Weights of a small mixture-of-experts language model, trained from scratch on English Wikipedia.
Size: 13 layers, width 128, vocabulary 10045, 26.7M parameters.
Experts: 32 bilinear neurons an expert, 6 picks a token.
Training: a variant of Adam for the experts, 8780 steps.
Below are experts of layer 10 (counted from 0) of a mixture-of-experts language model. Rows are named gate (a neuron's input weights, with its number), up (a neuron's input weights, with its number) and show model dimensions 64-127. Each number is 50 + 15 x the weight over its row's rms, rounded and kept within 0 to 99.
Before each expert's rows: "mostly gets" lists some tokens that are sent to it at least half of the time. This comes from a sample of Wikipedia text that the model never trained on.

# expert 88
mostly gets: " New", " South", " North", " East", " Western", " British"
gate0:31 61 61 58 64 29 57 72 53 66 51 68 61 49 40 50 45 34 57 41 57 61 58 62 49 38 29 42 38 40 74 91 68 12 49 95 66 68 27 50 68 49 31 79 41 66 53 75 76 48 42 49 30 55 66 57 33 46 18 52 53 34 73 46
up0:20 30 27 29 39 39 58 61 57 48 54 58 32 47 24 54 50 38 39 31 40 77 47 43 55 48 36 59 50 40 97 76 58 12 54 54 55 79 58 50 56 42 30 61 44 55 68 63 61 31 62 49 39 49 41 42 58 49 28 51 56 37 59 30
gate1:67 73 44 61 39 57 44 73 58 60 31 29 37 52 51 63 36 51 94 26 70 62 32 47 74 43 28 51 63 44 88 29 69 67 51 44 59 51 56 31 30 40 56 57 39 56 67 49 44 65 74 63 60 53 83 31 64 25 59 47 56 37 41 48
up1:31 25 38 50 38 61 52 54 41 39 54 59 33 74 54 38 65 29 40 40 54 49 54 73 62 56 58 28 15 51 37 50 38 16 64 32 62 35 34 67 58 50 55 57 59 33 22 66 37 40 30 37 81 56 53 78 47 57 37 50 48 51 47 58
gate2:55 58 60 72 48 50 15 40 41 56 45 56 41 62 43 35 48 47 37 34 55 45 53 59 46 36 61 40 77 63 40 49 35 70 42 04 34 61 39 81 18 45 52 42 67 31 50 30 25 62 33 43 49 26 58 62 60 78 55 40 37 72 35 50
up2:52 52 00 20 40 54 81 43 45 50 48 47 45 32 53 58 55 48 57 38 52 52 51 47 63 68 42 39 42 23 55 45 76 52 67 86 85 55 36 60 67 49 52 77 37 31 58 47 63 15 37 51 40 58 53 45 55 54 42 68 54 30 62 39
gate3:62 48 87 33 37 51 34 56 53 48 26 64 47 68 64 37 78 44 48 47 57 33 29 42 10 72 25 55 62 68 42 14 58 42 45 47 52 42 48 41 35 58 63 17 44 51 71 36 47 26 52 70 50 53 68 40 38 60 71 63 46 44 48 23
up3:37 65 42 27 55 44 32 73 84 79 50 21 41 55 57 48 35 31 49 24 56 78 32 42 52 61 53 59 58 32 58 30 53 73 53 68 56 59 47 34 48 80 61 47 48 35 55 81 49 57 43 57 37 58 39 66 38 71 47 67 49 46 77 35
gate4:82 74 68 58 44 51 49 56 37 41 55 59 54 62 51 43 45 41 55 65 51 46 78 33 60 68 75 69 82 46 22 46 39 73 63 49 46 57 25 26 50 72 76 21 12 37 54 25 19 40 47 50 48 46 42 42 29 85 59 46 44 50 70 42
up4:59 34 45 54 70 64 50 49 47 27 33 36 41 37 59 69 50 42 68 23 21 44 60 51 41 52 55 37 51 19 46 57 48 39 57 54 55 22 48 34 36 51 44 52 41 64 26 50 54 55 60 44 82 73 57 50 65 45 53 50 48 00 36 67
gate5:33 31 35 67 38 55 74 50 61 38 47 39 34 50 65 53 29 35 54 28 44 52 75 62 64 45 54 66 41 49 89 76 37 31 40 76 68 79 88 59 73 55 49 71 38 53 96 60 64 46 48 46 34 51 43 51 54 37 45 49 23 51 48 84
up5:56 30 45 39 58 79 56 21 37 41 47 52 33 52 46 64 28 62 49 74 77 43 38 45 76 42 50 19 66 31 53 64 50 44 39 65 48 43 81 52 48 62 52 52 33 37 31 65 57 62 36 48 50 54 26 54 14 81 57 37 38 37 87 58
gate6:20 61 45 45 48 47 46 33 83 48 44 56 43 30 32 39 53 50 60 45 40 51 15 53 51 63 38 75 72 46 61 57 57 58 63 66 55 44 64 53 64 65 51 63 82 78 71 68 48 62 63 68 18 32 66 42 38 43 39 47 59 57 61 44
up6:59 46 35 75 65 70 30 32 45 58 41 51 56 51 57 32 68 39 49 75 60 45 55 55 40 38 57 47 46 89 34 68 44 37 52 21 54 27 53 58 13 50 46 22 69 57 47 44 38 58 39 33 43 48 66 27 34 11 72 44 48 50 53 57
gate7:57 58 53 22 43 49 39 32 59 53 59 66 16 48 43 52 57 57 49 70 59 37 36 42 58 52 53 38 73 29 21 31 55 09 47 38 36 41 49 41 44 36 38 44 51 43 43 27 37 30 27 57 56 63 56 67 73 23 50 74 71 36 49 67
up7:39 42 72 61 56 66 60 63 80 42 49 52 58 59 56 63 32 49 55 58 52 60 57 60 44 51 44 47 55 60 67 67 53 70 29 48 65 55 47 72 44 48 47 59 00 33 39 42 47 38 79 51 31 37 62 43 60 69 22 51 61 63 50 41
gate8:67 48 49 69 40 49 73 40 52 65 59 56 53 33 58 51 61 36 56 24 40 38 62 47 49 50 46 77 67 46 14 50 27 53 56 45 17 46 38 81 37 49 54 71 70 75 43 64 52 51 27 53 51 29 45 81 38 60 53 73 19 59 49 61
up8:49 28 49 46 54 44 67 26 14 39 60 67 71 37 32 54 58 48 71 24 36 73 67 52 57 64 56 66 53 51 48 54 81 54 80 55 48 59 22 56 67 44 48 83 44 27 68 31 48 29 34 40 41 45 39 58 55 44 19 31 59 30 41 48
gate9:33 53 67 56 38 44 21 41 55 65 49 71 26 53 55 69 65 18 49 52 52 75 49 65 56 52 36 69 63 57 52 44 43 75 62 25 42 86 32 88 28 28 28 55 42 52 48 56 71 50 38 28 49 58 47 40 61 41 47 59 68 44 31 21
up9:52 58 29 55 54 43 45 51 48 22 54 52 43 61 17 37 67 47 82 47 63 16 26 54 55 49 14 23 64 74 49 69 64 70 33 33 44 21 39 46 49 57 53 50 00 64 55 64 34 65 46 46 64 29 37 27 71 25 36 64 72 63 27 45
gate10:38 41 46 20 73 33 44 60 43 40 55 32 60 43 28 51 61 56 48 69 68 90 08 29 48 47 61 51 53 43 42 57 23 42 48 26 49 36 62 81 64 40 47 55 26 50 36 33 56 54 40 58 48 51 56 35 77 62 47 52 69 20 43 25
up10:71 69 78 60 60 30 47 63 43 64 61 26 67 59 62 65 58 67 57 53 54 73 62 31 81 34 53 57 54 66 57 57 43 83 43 78 29 62 51 48 56 40 56 42 68 52 42 75 50 64 61 56 77 67 62 54 45 52 58 50 51 64 62 67
gate11:36 41 39 62 49 30 38 83 19 49 55 48 52 39 67 77 66 71 60 21 39 50 38 42 51 39 68 45 40 36 26 58 33 54 54 40 54 36 45 49 80 74 28 56 52 40 31 24 49 48 38 61 56 68 32 77 42 30 75 53 38 40 17 46
up11:56 15 41 53 49 52 34 45 79 61 52 49 74 67 63 38 66 61 67 41 57 42 45 67 42 72 74 60 49 50 25 39 66 31 65 67 44 67 58 90 45 18 52 50 64 59 55 66 68 70 22 56 14 26 46 37 30 55 64 30 43 37 58 53
gate12:53 64 51 58 67 56 95 22 60 71 29 37 37 30 21 56 64 30 53 34 27 46 60 52 68 45 45 36 62 58 42 61 66 56 25 49 44 70 24 34 54 71 36 54 45 45 39 72 40 51 33 48 43 49 72 62 41 42 38 54 48 31 62 32
up12:53 66 53 54 33 23 55 29 62 42 35 37 23 46 44 67 47 76 54 68 35 75 48 45 55 81 40 48 53 55 55 65 32 41 63 55 61 80 57 22 83 45 56 50 52 53 78 38 54 37 48 61 48 70 62 20 68 57 37 51 46 75 32 50
gate13:12 38 60 61 53 48 69 45 54 63 67 41 37 53 28 65 69 50 21 38 69 72 62 59 50 43 44 30 51 57 32 41 22 60 38 47 54 67 53 57 43 29 67 54 62 48 52 46 33 37 16 31 47 54 34 66 49 68 66 63 61 50 50 45
up13:46 75 09 57 30 56 28 64 70 63 61 54 40 37 45 20 52 48 42 52 42 42 26 40 42 47 56 69 58 86 61 45 72 36 62 19 23 61 44 32 35 28 51 36 67 74 63 55 17 55 53 31 55 49 30 53 55 48 39 27 60 45 57 63
gate14:43 33 49 62 64 53 31 86 65 61 22 40 55 68 49 63 59 30 32 69 16 86 45 63 26 37 39 53 44 43 58 88 45 47 48 48 69 47 67 58 62 63 32 69 38 22 84 60 54 62 49 18 41 45 65 34 49 30 23 46 51 60 58 47
up14:63 20 40 85 57 70 51 59 33 37 63 56 45 36 50 42 61 38 56 08 64 58 36 42 93 39 30 37 47 61 35 84 47 48 40 33 44 38 45 76 59 66 57 62 43 49 34 49 50 57 51 59 56 38 43 53 48 51 40 66 51 52 64 63
gate15:60 56 40 31 21 49 35 00 48 49 27 73 47 55 56 55 64 70 52 22 33 55 47 53 64 58 78 64 63 72 26 49 61 47 69 37 39 61 40 31 41 26 43 43 67 61 51 46 37 25 58 56 56 35 69 62 58 57 70 43 53 41 45 36
up15:53 48 57 60 52 49 38 60 67 53 45 72 45 42 73 27 79 51 48 48 72 49 53 31 51 48 50 66 66 70 34 55 41 51 68 43 28 45 38 69 70 38 22 33 49 58 39 53 47 62 58 65 27 00 16 28 69 75 36 48 50 52 55 49
gate16:49 52 32 82 58 71 45 69 44 74 65 48 47 46 38 52 60 51 46 56 40 37 43 64 55 60 52 51 31 38 48 82 55 79 52 42 63 58 36 58 06 39 56 56 56 55 61 45 60 25 25 48 78 31 39 54 59 73 43 55 59 51 50 58
up16:59 27 57 61 28 55 23 47 29 15 49 54 67 51 58 31 36 27 46 63 80 60 54 45 09 62 56 54 51 45 48 52 33 43 45 17 34 47 53 54 34 62 51 45 51 54 56 58 59 39 56 54 67 79 71 50 29 31 79 33 40 36 44 52
gate17:26 50 44 58 33 47 54 54 26 63 73 53 43 62 50 47 56 56 36 35 68 57 40 46 39 20 69 29 39 50 16 45 25 28 45 21 35 62 45 74 37 46 70 49 43 34 41 25 67 50 43 53 46 77 32 54 45 30 51 67 90 43 66 56
up17:63 60 45 26 45 32 52 39 71 48 47 52 78 16 44 46 42 47 29 81 33 56 14 44 37 63 67 40 36 27 65 30 84 47 62 62 60 49 40 39 66 51 55 60 44 29 33 59 54 55 31 38 49 41 52 42 48 68 74 46 56 36 46 26
gate18:48 62 56 55 41 48 57 61 80 52 55 66 52 62 75 70 66 62 52 36 57 44 73 59 52 29 49 46 55 29 37 35 93 73 66 24 37 48 43 43 60 37 66 40 49 55 46 45 62 32 48 80 57 55 61 35 47 65 67 60 18 69 56 44
up18:39 51 32 32 41 72 47 43 34 41 80 34 43 59 55 37 42 30 63 56 68 66 30 46 61 58 22 52 24 62 17 46 28 61 64 54 44 29 48 78 40 61 49 58 71 54 06 51 42 57 45 30 42 48 41 74 33 46 62 71 47 36 36 13
gate19:38 58 23 47 57 43 51 33 44 54 19 18 42 38 79 42 59 55 45 64 27 53 65 61 66 52 59 63 55 30 43 20 36 64 61 38 70 63 63 39 63 53 43 50 43 53 23 45 30 28 33 52 67 64 77 72 71 60 73 43 35 53 53 80
up19:56 69 55 43 49 66 53 57 60 40 59 51 48 54 43 29 52 60 57 42 32 44 39 84 59 75 63 46 40 36 26 17 64 54 42 33 16 38 32 55 41 42 61 45 58 08 46 67 44 57 62 07 65 74 59 73 18 53 66 29 32 43 56 32
gate20:48 38 45 58 68 46 52 57 56 60 70 47 32 49 64 51 60 59 36 55 86 49 60 47 72 18 55 40 51 33 51 34 55 45 44 72 74 35 90 39 58 45 74 78 27 65 51 56 50 53 54 31 59 51 59 50 55 65 36 59 56 57 33 47
up20:40 48 12 28 69 56 56 49 57 59 48 46 40 66 47 29 52 49 41 77 76 66 53 55 67 30 61 69 50 60 55 35 29 42 46 31 78 72 59 50 42 50 32 57 65 79 51 43 51 74 31 33 74 75 64 69 55 56 46 52 34 41 65 38
gate21:25 63 27 44 41 55 26 63 67 41 32 37 77 25 70 55 34 61 56 36 51 70 47 58 42 48 42 54 43 32 34 44 14 58 63 64 73 73 64 36 59 63 22 62 45 29 68 50 77 64 33 60 43 44 82 27 36 46 53 53 39 83 30 50
up21:53 84 52 58 50 51 57 20 52 48 57 56 50 48 36 51 69 54 58 50 36 34 51 37 47 29 62 32 47 48 35 29 79 61 48 66 32 40 40 16 06 74 83 30 27 48 65 46 30 66 46 27 34 40 43 35 41 81 50 47 70 25 57 06
gate22:59 51 38 64 29 39 27 08 42 58 20 61 65 47 51 48 52 61 68 67 39 48 11 60 60 42 49 42 57 33 40 26 50 48 47 55 80 79 71 47 34 47 56 47 53 44 51 78 52 63 51 51 51 44 68 70 32 18 66 68 53 73 49 28
up22:55 49 52 67 55 58 28 45 34 19 32 46 43 37 77 79 33 62 47 50 76 49 49 62 59 47 79 49 56 43 39 49 52 19 42 68 66 62 57 52 61 51 40 40 47 51 37 44 41 48 64 43 47 49 63 35 64 78 56 27 59 50 38 28
gate23:62 37 38 65 55 69 73 54 33 56 36 56 38 60 70 46 42 54 73 53 87 74 56 10 77 62 35 35 42 28 63 80 58 51 45 57 65 46 75 27 53 37 43 54 64 53 31 69 56 51 38 52 42 61 60 77 70 75 29 77 58 47 48 66
up23:43 69 41 42 67 54 70 32 53 67 61 46 50 57 45 58 72 53 69 62 65 36 52 68 61 59 26 49 57 65 47 43 49 55 29 58 48 53 71 63 54 48 32 52 51 62 38 36 28 85 51 31 56 72 63 73 51 76 68 43 54 71 39 71
gate24:56 52 73 64 50 29 12 53 41 70 50 62 55 39 06 29 22 43 36 42 42 34 28 63 46 64 50 49 64 59 46 49 50 49 28 58 62 52 38 51 29 73 55 38 42 52 31 61 34 74 50 29 42 36 52 48 32 52 27 69 77 50 27 70
up24:57 74 68 29 53 47 50 53 79 22 55 34 44 53 34 67 25 54 48 30 79 61 66 41 61 54 41 30 47 44 58 34 50 69 48 48 50 42 57 58 37 62 69 55 43 49 36 33 33 47 65 67 46 66 47 30 79 71 42 40 26 64 59 20
gate25:62 74 51 54 51 73 23 53 56 57 48 48 54 49 58 59 78 64 62 51 55 54 57 39 67 49 45 36 54 54 42 67 55 42 61 55 38 38 30 72 37 21 53 40 78 29 33 47 74 50 31 32 85 24 57 58 58 40 54 81 65 66 30 48
up25:24 56 32 58 43 32 29 53 36 52 52 47 43 69 54 50 30 59 36 33 54 10 43 50 51 51 64 39 52 39 55 48 47 40 30 50 69 80 86 44 55 52 49 44 69 54 57 52 35 66 58 56 47 52 55 73 22 46 28 41 44 70 41 59
gate26:52 68 40 69 52 44 28 49 59 43 74 38 53 38 55 56 79 30 71 71 43 24 43 38 44 48 45 54 56 74 72 57 61 61 33 51 30 45 35 82 27 55 74 38 56 36 60 65 54 51 50 36 56 37 46 93 59 63 50 44 55 57 68 56
up26:62 76 57 44 51 52 74 39 56 39 29 47 68 56 51 41 51 74 43 41 47 64 61 83 49 35 41 74 51 37 57 75 44 55 47 13 67 38 66 55 63 38 42 46 44 52 53 53 75 23 75 74 29 78 45 15 60 42 71 51 42 44 95 50
gate27:81 56 63 63 40 43 71 57 53 51 68 73 52 38 52 50 74 53 54 44 51 70 56 61 36 38 62 45 49 57 36 84 33 48 66 28 44 49 35 58 63 26 41 54 33 60 43 39 77 30 31 45 62 22 24 59 83 38 55 75 41 54 77 51
up27:59 46 92 30 58 47 47 38 28 40 33 40 48 38 29 50 46 30 67 47 30 28 44 53 52 75 61 61 54 37 33 63 49 40 35 63 67 91 44 65 32 57 50 28 48 62 28 41 55 37 45 52 21 73 58 38 67 66 60 45 41 43 59 20
gate28:27 30 26 77 54 62 69 49 48 51 64 67 42 55 52 50 57 45 54 50 59 62 33 57 33 33 49 27 50 57 68 78 44 39 34 74 65 49 63 52 64 34 08 56 60 68 38 72 42 64 39 46 58 21 30 66 39 18 31 43 33 55 50 77
up28:40 70 35 57 21 73 58 75 19 71 52 40 43 62 47 52 36 27 56 56 29 45 54 32 29 59 63 41 54 40 49 42 37 54 70 52 58 27 32 26 45 51 48 56 34 57 37 36 61 23 66 57 78 72 27 59 36 39 46 99 47 56 71 34
gate29:45 61 60 53 36 69 30 51 34 18 54 49 66 45 43 62 64 48 72 56 39 52 40 68 37 49 63 54 49 49 54 25 29 82 51 57 48 50 66 67 56 40 34 53 57 47 43 32 46 67 50 00 44 43 66 41 72 44 39 42 30 29 64 38
up29:52 78 61 55 28 60 52 83 64 15 62 54 65 51 45 42 68 54 47 41 62 49 64 45 68 51 41 94 42 71 63 52 44 55 58 55 34 34 42 63 63 56 62 22 40 86 28 49 35 64 26 50 66 55 50 73 50 44 71 43 41 48 24 68
gate30:30 54 64 61 80 28 64 67 44 39 55 32 63 51 50 58 02 68 47 38 66 46 71 23 44 45 39 48 56 62 46 56 63 76 49 68 44 32 44 49 45 68 38 42 63 64 29 71 42 77 52 37 54 35 44 47 34 37 57 44 53 49 44 62
up30:66 28 50 32 52 32 49 55 36 45 69 61 64 53 35 54 33 52 25 59 58 14 63 50 39 60 30 54 34 59 32 55 76 66 52 44 24 41 37 68 75 55 13 65 51 57 49 70 51 30 56 58 73 19 31 76 42 48 81 52 63 51 49 59
gate31:46 45 30 60 33 53 65 58 62 37 30 38 69 53 62 53 51 68 67 81 37 77 72 51 70 53 75 68 23 65 54 46 42 38 42 50 50 63 44 50 70 31 40 59 45 46 55 56 72 75 52 47 85 52 60 55 60 46 46 02 48 59 17 72
up31:42 70 55 45 50 47 60 66 59 68 79 62 66 62 31 57 55 43 46 54 20 57 65 30 46 42 27 61 46 67 48 50 68 29 72 68 56 39 34 52 46 53 50 43 28 68 58 55 67 10 66 37 14 47 21 50 36 27 39 40 54 58 27 38